{"n_experts": 128, "experts_per_token": 8, "router_z_loss": 0.001, "attn_scale": 0.177, "init": "uniform", "init_std_up": 0.0586, "grad_clip": 0.5, "batch_tokens": 131072, "seq_len": 1024, "steps": 4194}
Below are experts of layer 8 (counted from 0) of a mixture-of-experts language model. Rows are named gate (a neuron's input weights, with its number), up (a neuron's input weights, with its number) and show model dimensions 80-159. Each number is 128 + 24 x the weight over its row's rms, rounded and kept within 0 to 255.
Before each expert's rows: "gets" lists some tokens that make up at least twice as much of what it gets as of all text. This comes from a sample of Wikipedia text that the model never trained on. Tokens count by the router's weight.

# expert 64
gets: " (", ",", " |", "\n", "\"", ")"
gate0 [146 155 120 161 150  99 129 104 114 103 113 136 139 105  90 145  78 105  93 148  88 158 161 132 176 143 124 148 107 188 119 151 138 122  91 108 112 163 114 155 128  99 165 124 126 132 132 176 139  78 125 112 152 121 126 150 146 120 153 175 122 145 107 130 138 122 103  62 133  96 170 166 131  90 144 124 138 135 110 170]
up0 [134 121 125 170 109  62 120 178 149 134 150 115 131 157 117 143 111 182 165 163 152  87 116 104  95 128 105 127  94 116 145 153 124 104 103 146  97 124 122 155 115 137 134  99 176 167 138 121 138 150  95 131  85 117  98 110 144 110  97 123 130 115  83 130  98 164 140 169 113 148 144 127 147  99 128 136 149 141 118 147]
gate1 [138 139 144 163 100  99 166 101  93 144  58 155 119 149 140  96 157 141 111 108 138 107 150  99  85 118  94 126 135  96 137 103 120 142 123 204 108 127 135 149 132 100 142 116 120 132  92 125 106 124 132  98 114 184 103 114 134 142 133 111 156 108 169  80 144 112 174 142 135 141 136 130 136 119 165 128 130 138  89 141]
up1 [149 139 144 162 151 138 187 117 105 134 181 150 171 110 127 104 119 115 102 164 104 116 124 120 101 123 137 139 154 152 113 129 118  30 119 131 110 140 138  91 114 164 124 108 107 127 105 131 133 122  80 101 126 118 123 110  99 157 135 111 136 127  97 142 139  87 126 112 120 143 137 121 137 107 116  92 159 134 129  98]
gate2 [131 116 144 114 127 146 100 126 153 113 142 116 162 125  72 161 127 119 198 184 107 125  94 133 139 138 124 123 137 169 120 112  96 144 119  93  91 152 125 120 133 142  86  99 143 123 157 155 126 103 144 128  76 163 121 157 102 109 121 161 109 139 138 116 145 132 116 169 141  50 139 140 141 141 128 154 144 132 111 118]
up2 [134 103 131 117 108 137 130 146 119 153 151 145 126 121  89 137 120 146 125 182  83  67 145 122 131 154 157 170 120 116 136 150 161 107  98 121 130 145 112 147  98 128  84 149 129  82 129 138 125 133 107 140 111 117 134 117 139  79 138 128 148 159 122 162  89 152 113 158 139 103 117 133 119 152 114  98 121 145 143 148]
gate3 [103 117 109 184 111  85 103 118 137 119 104 161 132 128 144 132 153  89 135 132 139 118 103 159 141 125 102  97 138 130 111 139 136 129 129 102 145 126 140 128 131  92 135 129 134 144  80  83 161 119  90 143 107  73 107 121 114 118 106 123 166 176 157 139 120 124 110 154 140  72 140 115 103 108 141 157 169 117 106 137]
up3 [127 160 146 153 136 119 119 133  99 137 149 163 109 124 144 166 150 116 155 154  96 173 124 187 167  93 102 150 100 151 140 167 139 146 142 112 138 118 105  94 109 126 150 129 161 115 137  77 168 117 111  93 136  80 166 140 144 154 120 139 141 145 132 120 114 133 125 120 138 153  76 102 150 105 137 120 107 164 167 138]
gate4 [ 94 121 125 115 134 106  97 169 112 162 104  99 130 142 156 171 127 118 149 127 128 127 148 121 122 101 140 146 113 126 121  76  55 124 139 144  94 138 132  71 114  92 179 145 146 154 149 123 117 108  98 124 155  87 134 132 100 128 149 128 141 159 141  90  94 146 150 136 147 102 139 104 148 153 125  98 156 150 107 142]
up4 [ 82 156  85 164 125 173 133 143 121  90 142 131 107 113 156 126 131 135 158 139 105 172 153 144 146  67 166 116 106 116 130 101 122 119 120 117 153 135 104 111 150 121 179 150 112 127 130 149 121 140 121 127 104 106 133 117 139 168 192 169 128 132 126 170 142 128 145 142 121 134 126  81 123 162 102 114 110  96 138 138]
gate5 [ 99 136 154  83 131 133 154  73 109 115 127  97 105 142 101 145 119 117 184 134 117 143 149 135  90 125  69 140 136 117 140 116  95 112 142 135 127 140 121 138 102 117 164 137 116  82 158 111 144 111 121 131 135 108 111 156 161 120 176 164 142 109 136  99 133 135 115 163 151 105 131 139 149 149 164 123 138 100 130 161]
up5 [152 102 131 118 163 112 109 125 101 108 137 129 133 143  62  81 163 144 120 129 131 118 158  92  93 107 123 140 118 113 136 115  76 119 143 118 109 104  83 144 123 112 121 139  89 107 157 103 124 148 154 124  82 124 125  99 122 114 147 105 145 156 117  92 167 124 140 173 149 147 110 156 123 107  89 142  93 134 104 106]
gate6 [ 74 104 129 125 118 141 138 135 115 132 137 114 157 120 109 154 156 115 148 143 142 111 133 157 193 102 145 128 112 145 125 138 148 129 131 103 179 161  94 168 116 114  87 135  87  80 162 119 127  80 123 151 173  90 112 136  87 122 141  91 138  64 137 105 100 127 158 157 129 103 118 131  97 121 111 128 103 132 135  89]
up6 [105 120 117 128 157 111  91 103 116 134  91 107 135 150 109  85 126 131 105 106  90 137 125  87 118 125 111 155 172 135  97 122  93 118 122 121 151 147 176 135 176 125 106 141 152 141 102  92  98 100 159 120 142 156 139 138  76 115 103 120 111  95 147 177 111  96 145 114 125 180 149 144 123 142 166 139 117 171  91  78]
gate7 [ 71  93 125 107 118 117 114 131 113 149 148 165 128 125 162 169 175 110 104 119 143 149 109 100 140  72 139 177 142 146 122 110 123 178 113 124 106 120 108 165  98  78 159 114  98 130 147 114 163 102 111 118 125 110 118  95 129 140 153 131 151  91 132 142 107 117 151  88 134 108 121 150 130 116 100 147  91 133 114 185]
up7 [161 131 140 104 151  95 122  81 124 157 133  99 134 135 161 126 113 155 150 170 140 137 108 133  91  95 125 103 135  93 125 104 151 104 126 122 111 155 131 117 144 175 149 132 129 165 114  92 107 122 138 107 113 116 141 125 100  89  73 121 105 186 127 118 151 132 111 137  86 141 142 144 105 131 125 125 169 116 164 121]
gate8 [139 114  55 152 115 135 115 132 127 111 119 112 144 161 135 162 145 177 151 114  82 171  72 126 125 159 161  91 133  94 106 118 152 106  84 102 142 154 126 101  81 139 128 114 122 131 153 139  83 120 122 122 136 100 106 176  87 134 135 124 126 144 115 144 149 123  84 151 140 139 168  81 142 121 117 112 121 162  96 127]
up8 [106 120 163 103  64 137 157 134 155 125  94 159 144 112 117 103 104 169 114 134 139 123 134 135 142 199 149  95 177 118 102  91 146 148 112 129 115 122 154 174 128 101 161 122 168 114  96 114 114 122 137 104 129 137 144 145 139 162 106 101 169  91 129 132 132 110 138 117 133 149 135 159 145 154 121 162 157 146 135 108]
gate9 [150 113 119 104  97  83 115 145 140 128 109 135 160  92 169 157  81 127 158 114  85 145 105 119 130 142 127 120 125 171 124 122 141 125 152  99  87 142 124 144 127 118 153 181 102 137 155 158 135 132 113 117 147 111 114 149  89 164 152 144 126 139 110 158 106 126 160 123 119 117 117 109 110 109 149 147  97 115 113 114]
up9 [160 121 129 152 117 126 147 118 147 135 134 151 101 127 201  97 157 153  93 124 181 136 177 143 164 165  92 117 135 111 104 124 158  99 145 131 117 116 151 100  68 148 169 112 147 122  82 127 138  96 149 103  82 124 122 111 117  96 125  93  88 130 103 131 111 115  96 150 138 124 113 174 141 108 171 151 179 103 135 106]
gate10 [141 114 108 122 129 148 120 153 119 126 152 105 114 122 155 151 117 141 142  83 128 128 188 115 130  97 128 118 125 131 163 134 134 123 130  91  85 133 125 154 166 129  92 127 111  90 126 106 172 103 142  68 177 128 130 139 105 135 104  81 157 122 147 141  72 116 184 152 153 114 129 126  95 131 144 128 120 127 136 144]
up10 [126 114 111 108 163 144 113 107 161 139  90 111  86 116 119 119 121 129 116 117 110 119 116 103 139 124  78 153 147 128 162 136 143 130 149  86 133 116 104 139 143 130 133 106 154 117  97 140 137 154 138  83 158 105 137 125 100 138 164 116 100 119 121  67  98 124 133 152 151 157 159 149 130 144 114 138 121 128 141  79]
gate11 [106  84 111 154 117 152 103 138 161 150  82 106 135 123 104 122  95 152 163 148 147 155 136 112 167  70  95 114 135 134 140 115 102 138 138 135  92 155 137 141 164 133 168 189 107 120 141 126 136 117 142 164 105 155 135  97  80 151 136 156 152 124 133 158 136 106 128 142 111  82 118 119 140 112  95 127 126 134 119 142]
up11 [174 125 128  87 105 155  93 118 134 143 106 136 141 182 118 129 111 118 156 157 152 160 121 152 104 144  89 142 155 123 107 150 118 159 133  96 121 119 134 136 127 165 151 103 163 130  99 110 101 133  85 175 106 138 162 146 101 132 168 132 132 129 128 170 132  81 162 172 118 127 132 105 131 183 151 151  98 154 142 132]
gate12 [ 99 133 129 131  96 116 182  90 120 100 144 142 161  87 151  73 125  81 141 152 135 102 108 155 129  79 161 121  94 107 129  90  72  81 115 120  90 124 132 110 163  96 117 107 102 158 143 119 155 119 110 165 131 124  76 134 109 124 157 144 168 149 133 135 146 124 141 110 140 158 156 129  98  92 127 148 149 128 122 142]
up12 [129 136 123 118 129 119 131 121 138 126 157 141 141 113 169 131 119 107 125 138 108 137 149  84 129 123 150 109 133  79 127 114 139 132  72 135 139 161 121 151 124  98 181 114 142  77 165 138 178  97 127 102 162 139 100 110 128 116 126 163 135 122 146 122 133 110 131 165 148 156 107 157 151 124  90 141 116 155  93 121]
gate13 [ 92 124  87 132 114 106  88 128 135 143  78 106  87 123 123 136 122 122 145 104  95 130  98 158 119 125 118 188 104 129 144 154 114 128 110 129 117  90 135 129  92 121 116 156 110 104  86 112 127 107 108 146 141 125 143 118 133  82 104 140 135  95 164 148 140 167 161  98 122 106 138 123 154 127 105 139 141 123  69 146]
up13 [100 121 109 124 134 162 146 121 142 102 163 108 175 114 111 166 130 109 121  90 127 138  99 133 132  91 141 148 128  94 182 138 135  96 105 165 113 108 105 111 115 153 175 106 121  89 110 126 154  89 145 125 123 120 127  72 126 105  95 116 133 115 126 150 150 174 150 139 141 114  82 163 156 139  99  94 146 156 144 127]
gate14 [ 84 121 125 120 154 118 158 157 123 160 119  82 123 137 143 126 157 132 128 106 119  73 131 146 166 125 120 128 109  83 171  97 101  83  84 128 124 100 101 138 175 136 155 121 118  63 151 108 132 131 111  93 121 107 147 161 153 118 141 113 134 151 141 132 127 130 119 141 106  98 135 142 175 127 105 114 154 102 137 161]
up14 [109 145 126 158 131 132 162 139 146 168 102 151 101 163 153 137 149 116  97 100 125 137 122 119 153 128 151 118 119 147 129 132 102 131 113 127 169 121  89 130 116 128 122 121  96  76 121 132 138 157 132 139 162 131 113 153 117 144 145 132 139 116 137 154 150 139 133 162 119 143 115 101 178 105 125  89 129  75 121 110]
gate15 [120 129 201 145 141 152 141  97 124 103  92  80  97 113 156 138 132 116 165 109 104 145 124 139 109  97 131 153 113 150 126 110 110 174 134 118 148  90  75 102 114 109 144 138 157  81 121 107 114 120 129 165 161 154  87 105 110  81 115 137 107 113 154 127 164 148 164 108 164  84 139 109 105 111 107 147 139 126 143 157]
up15 [122 152 124 129 116 118 125 155 126 161 130 110  66 161  91 130 124 123  96 151 129 138 130 161 103 133 141 115 122 100 111 101 104 106 103 133  88  99 129 138 106 161  94 163 125 144 162 117 147 138 127 117  98 137 106 130 151  98 142  99 147 164 161 135 119 113 112 135 114 106 154 123  76 120 115 134 150 179  93 128]
gate16 [115 133 109 165 142 128 105 131 154  93 117 101 180 115 150 167 136 127 131 117 139  97 120 129  96 113 140 129 122 142  92  93 130 106 139  70 160 154 103  88 144 125 142 133  90 160 102 115 142 137 108 117 123 141 172 151 163 149  95 148 107 158 123  94 113 167 146 144 131 134 153 110 113  90 100 145 136 170  68 165]
up16 [115 123 113 131 103  81 148 140 147 161 163 180 133 197 161 100 167 117 102 120 113  92 116 137 129 148 148 166 105  86 108 108 101 118  90 134  81 102 135  98 135 122 120  75 129 171 120 148 125 118 151 125 194 136 139 168 155 169 115 104 148 161 119 158 127 143 168 131 153 103  93 172 106 127  97 122 138 122 111 147]
gate17 [ 97 128 167 176 100 132 102 145 148 185 151 108 120 117 131 131  96 170 131 137 139 108 119 140 103  96 118  96  97 157 133 126 141 175 118 135 111 123  93 104 131  96 101 137  91 133 139 104 149 109  95 154 138 146 132 110 110 140 122 167 158 169 115 200 117 189 118 144 180 142 121 117 150 143 130 112 144 111 117 167]
up17 [109 171 137 137 130 168 122 169  97 166 157 100 112 112 111 108 130 104 115 107 129 116 165 129  93 122  94  89 130 145 162 139 126  65 106 130 108  64 141 140 135 116 117 168 137 103 139 125 121 182 114 154 123 174 146 138 128 124 129 141 114 151 134 158 115 101  84 139 146 166 139 153 122  98 158 147  88  92 114 182]
gate18 [115 112 171 134 108 123 115 115 109 132 120 136  93 100 128  96 136 143 143 157 145 130 134 156 122 139 134 111  94 123 130 111 112 123  76 131 125 127 146 123  86 145 106 100 170 162 116 105 107  97 153 122  97 107 135 120  85 123 113 124 142 125 146 113 117 136 149 185 102 112 129 162 169 134 135  96 147 130 184 145]
up18 [144 159 145 122 132  90  87 123 125 162 183 145 157 109 150 165 110 103 137 108 132 143 159 119 154 178 102 100 114 137 115 133 132 148 170 111 126 109 148 120  87 153 137 141 156 155 181 118 131  92  69 135 166 133 119 139  99 155 144 109 117 130  92 139 136 168 117 133 133 126 121 135 107 120 102 145 115  99 171 158]
gate19 [ 73 133 122 121 150 138 125 155 121 126 106 118 165 121 107 131  89 112 121 166 171 126 168 123 104 136  71 135  98 152  91 119  99  87 130 141 138 138 145 158 136 119 160 133 110 125 106 133 122 146 106 106 135  99  99 140 113 113 158 135  93 163  82 156 154 123 179 139  88  99  97  95 150 100 169  98 114  94 126 152]
up19 [146  96 130  98 122 121  99 132 131 134 126 129 149 157 128 123 121 128 136 103 142 168 183 129 174 105 105 138 149 158 175 125 129 168 139 148  93 127  83 105 153 142 155  95 119 135 170 134 149 147 119 145 107 177 123 146 115 154 103  79 131 144 121 156 138 121 120 105 144 116 133 123 142  83 110 182 159 134 159 108]
gate20 [ 76 144 153 116 116  89 103 129 122 171  76 142 111  87 131 152 104 107 137 117 102 125 127 117 128 129 122 142 165 109  84 108  74 111 139 137 128 118  93 157  89  73 149 114  75 171 122  93 139 107 110 142 113 101 132 115 108 120 174 159 115 109 109 106 159 151 119 136 130  94 112 133 117 118 124 121 145 127 127 121]
up20 [ 71  95 136  98 145 128 123 143  97 154 133 122  97 128 136 152 146 148 129 139 123  94  94 130  88  95 124 125  80 101 116 129 138 140 124 116 121 114 141  88 134 116  95 138 121 122 124 141 150 107  90  97 105 123 147 159 130 147 134  84 141 152 124 111 130 171 144 176  92 116 155 138  92 185  88 117 121 133 150 146]
gate21 [126 103 154 141 129 100 155 140 153 136 122 128 145 118  99  77 155 154 173 118 110 172 175 113 136 101 156 134  78 147 115 142 176 109 114 109 125 123 106 113 106 103 122 160 131 116 132 132  94 163 105  94 139 139 129 169 121 110 145 121 151 127 161 169  87 152 121 101 134 102 121 156 119 115 127 111 126 167 140 127]
up21 [119 127 139 157 108 171 129 172 132 106 128 147 132 110 121 100 137  86 112 148 128 101 111 125  78 145  97 149 123 139 139 171 186 144 117 127  73 153 102 161 123 174 122 101 111 156 113 134 111 131 168 156 144 158 103 120 119 160 105  75 136 151 125 156 124 142 133 156 156 112 140 120 107 113 118 134 157 132 127 145]
gate22 [141 113 123 121 116 163 148 102 155  93 145  98 140 117 120 141 174 136 160 130 136 153 109 113 110 159 120  78 145  86 136  80 116 143  82 139 119 141 100 122 139 128 113 143 134 122  85 148 140  98 148 138 128 143 136 108 138  98 100 141 169 112  79 119  92 139 125 170 116  90 155 130 149 130 104 116 137 107 122 128]
up22 [167 149 108 135 110 128 150 151 116 137  63 153 119 113 118 123 135 121 151 107 131 125 137 137 125 117  75 124 155 150 126 125 123 139  61 129 178 136 104 107 130 164 106 109 124 101 142 105  72 146 133 124 103 144 159 118 119 124 144  82 141 123 137 158 114 141 135 147  95 121 104 120  92 162 134  93 148 157 159 109]
gate23 [ 94 102 103 150 148 120 165 117 120  90 135 114 115 135 110 178 164 160 116 140  60 109 135 144 120  87 114 117 114 115 116 107 131 124 130 104 169 131  88 148 108 141 141 103 124 118 122 145 107 122 110 141 158  62 154 101  89 165 160 124 114 117  66 150 109 115 118 135 110 116  90 143 138 143 167 125 168 127 105 136]
up23 [153 112 142 105 151  92 128 118 145 179 103 123 119 143 122 114 151 158 127 147 139 143 159 119  90 118 137 134 145 176 149 141 130 137 153 134 144  97 108 131 124  95 130 140 112 102  64 140 101 142 114 134 123  95 112 128 115 131  87 118 138 129  72  96 111 174 140 124 134 167  85 153 121  90 144 147 139  99 156 143]
gate24 [ 99  83 110 165 170 128 135 129 150 178 116 139 120 134 132 143 136 109 153 155 125  99 171  82 115 103 124 160 111 161 161 136 114 152 160 148 100 134 114 121 154 120 178 148  97 126 157 119 139 134 127 144 140 133  89 131 116 105 157 176 145 120 116 175 132 158 140 143 136 144  93 142 149  96 126 119 108 123 141 142]
up24 [136 107 160 127  63 131 106 123 122 147 140  76 120 116 121 168  91 126 167 141 111  80 168 118 177 160 105 132 134 127 166 102 126 145 150 133 135 125 126 154 118 116 102 126 161 109 135  79 152  82 141 123 166 160 154 152 164 157 114 106 132 148 144 128 115 144  93  98 126  92 109 175 100 132 124 152 124 172 118 145]
gate25 [141 143 114 119  79  93 113  88 128 116  55 155 130 159 148  80 128 123 143 118 153 128 125 142 147  98 153  77 105 133  79 112  89 113 145  86 116 127 159 130 119 136 157 117 134 107 136 107 101 135 100  90 108 146 114 161  98 117  93 116 140 123 152  88 141 156 121 159 110  93 152 107 118 116  70 131 151 170 153 131]
up25 [126 136  88 131 141 134 164  86 112  81 127 113 136 101 167 110 138 127 160 146 152 143 113 129 122 140 149 122 109 113  75 141 128 109 155 129 131 103 158 106 133 169  85 156 100 130 156 180  72 136 162 167 156 142 137 133 146 104 101 159 103 112 136 121 149 129 107  94 153 139 111 114 163 115 156 146 128 141 132  94]
gate26 [ 69 141 137 149 119 121 121 126 110 136 102 149 118 137 115 150 104 117 179 140  93 150 113  94 152 106 144 117 116 150 151 150 115 120  81 118 117 153 117 131 115 127 104 168 187  95 111 106 111 170 185  88  93 119 134 125 128  89 113 107 125 108 157 147 114 161 121 168 120 101 104 131 116 107 119  82 156 122 102 120]
up26 [ 92 186 134 154 107 105 112 126 104 158 121  91 119 129  87 170 130  87  98  89  86 110 128 125 121 129 150 152 114 140 112 142 125 155 129 133 132 107 110 139 106 105 147 129  98 118 109 124 112 105 156 126 135 137 106 134 101  81 124  80  87 126 150 119 159 125 131 113 131 117  96 140 101 109 177  83 121 145 118 132]
gate27 [134 116 115 164 120 129 142 139 117 162 115 136 165 111 114 115  98 134 142 139 145 135 166 114 117  84 129 134 155 156  83 135 110 116 160 112 124 141 125 116 124 121 132 145  61 141 102 148 165  85 100 131  88 143 124 134 136  65 143 112 168 123 126 153 160 130 148 121 135 105 107  78 146  98 130 127 152 110 131 123]
up27 [132 155 117  98 123 105 121  75 138 106 123 143  95 160 117 109 151 120 133 116 148 123 128 131 188 142 102 135 151 166 143 114 118 111 139 117 126  90 165 175 140 172  96 123 121 135 138 119 138 111 122  88  92  85 107 169 136 105 111 163 125  76 137  74 135 118 120 134 147 124  97 150 146 103 149 101  84  94 120 111]
gate28 [172 135 142 151 141 130 106 106 107 145  94 121 145 165 162 137 136 134 167 125 101 132  88 169 123 100 120 108  95 147 155 140 130 125 119 134  85 160 105 130  86 115 121 114  91  90 117  94  90 115 127 105 106 176 143 148 121 111  89 148 151 109 166 164 151 107 112 138 113 154 114 135 144 100 125 101 104  97 124 187]
up28 [138 195 175 105 161 138 119  94 158 103 137 128 148 117 141 104 154  75 158 109 132  93 119 185 121  85 178 135 111 142 120 133 158 134 114 123 142 131 173 145 124 119  97 158 124 151 139 114 108 134 193 128 143 123 131 137 113 128  82 132 141 107 124 142 144 148 107 157 109 123 111 116  93 113 150  69 111 130 135 148]
gate29 [131 115 122  85  94 111 104 118 146 142 108 161 118 110  58 151 171 132 145 113 125  85 133 114 153 142  87 171 144 121 128 118 104 148 160 128 104 157 135 133 127 113 105 181 142 149 139  97  99 125 128 129 109  96 156 125 130 149 103 107 133 121 106 147 128 116 128 101 106 150 164 125 130 105 152 138 105 125  71 144]
up29 [156 150 112 110 138 121 117 142 117 138 128 122 169 112 123 124 110 139 162 149 131 125 118 150 167 171 124 108 151 112 162 122 119 146 116 105 122 160 144 149 120  76 122 171 140 128 104 128 159 118 153 124 104 108 135 163 119 153 108  83 160 130 111 166 129 136  91 113 123 181 137 151  50 121 157 110 150 159 170 131]
gate30 [134 121 138 109 147 139 120 133 142 116  88 133 139 124  95 134 113 124 109 140 112 156 136  92 156 137 134 107 153 191 114 122 127  63 157 105 130 126 109 116 108 142 135 127 102 129 105 110  96 117 106 101 115 154 123  86 120 111 103 127 173  95 138 147 173 194 163 136 151  99 128  92 150 110 108 140 112 131 133 101]
up30 [127 141 138 137  96  97 110 121 175  92 102 122 132 106 113 119 104 154 151 131 114 155 109 103  88 162 146 138 138 116 154 130 117 105 136 129 125 103 109 202  78 137 106 154 122 136 128  94 118 125 152 142 148 124 107 111 142 123 133  90 134 140 131 122 146 165 124 121  99 117 178  85 142 129 124 142 124 175 122 109]
gate31 [112 122 146 139 137 125 146 125 131  72 109 143 118  92 136 133 109 129 110  96 122 125 111 149 120  97 154 132 123 134  88  83 118 145 129  86 123 169  55 153 167 144 167 117 146 173 145 128 109 115 137 133 151 124 118 146  96 105 129 122 163 105 139 140 102 152 121 149 135 143 207 143 173 131 158 112 117 123 160 153]
up31 [158 113 165  93  91 132 123  69 163 136 103 158 110 135  87 131 140 112 125 155 127 149 141 131 137 152 134 112 152 113 123 140 121 132 159 136 128 135 138 113 122 116  92 131 127 110 120 166  58  71 137 132 141 119 158 115 164 101 122 169 111 133 109  99 134 134  97 125  95 118 148 168 160 123 129 160 141 105 161 134]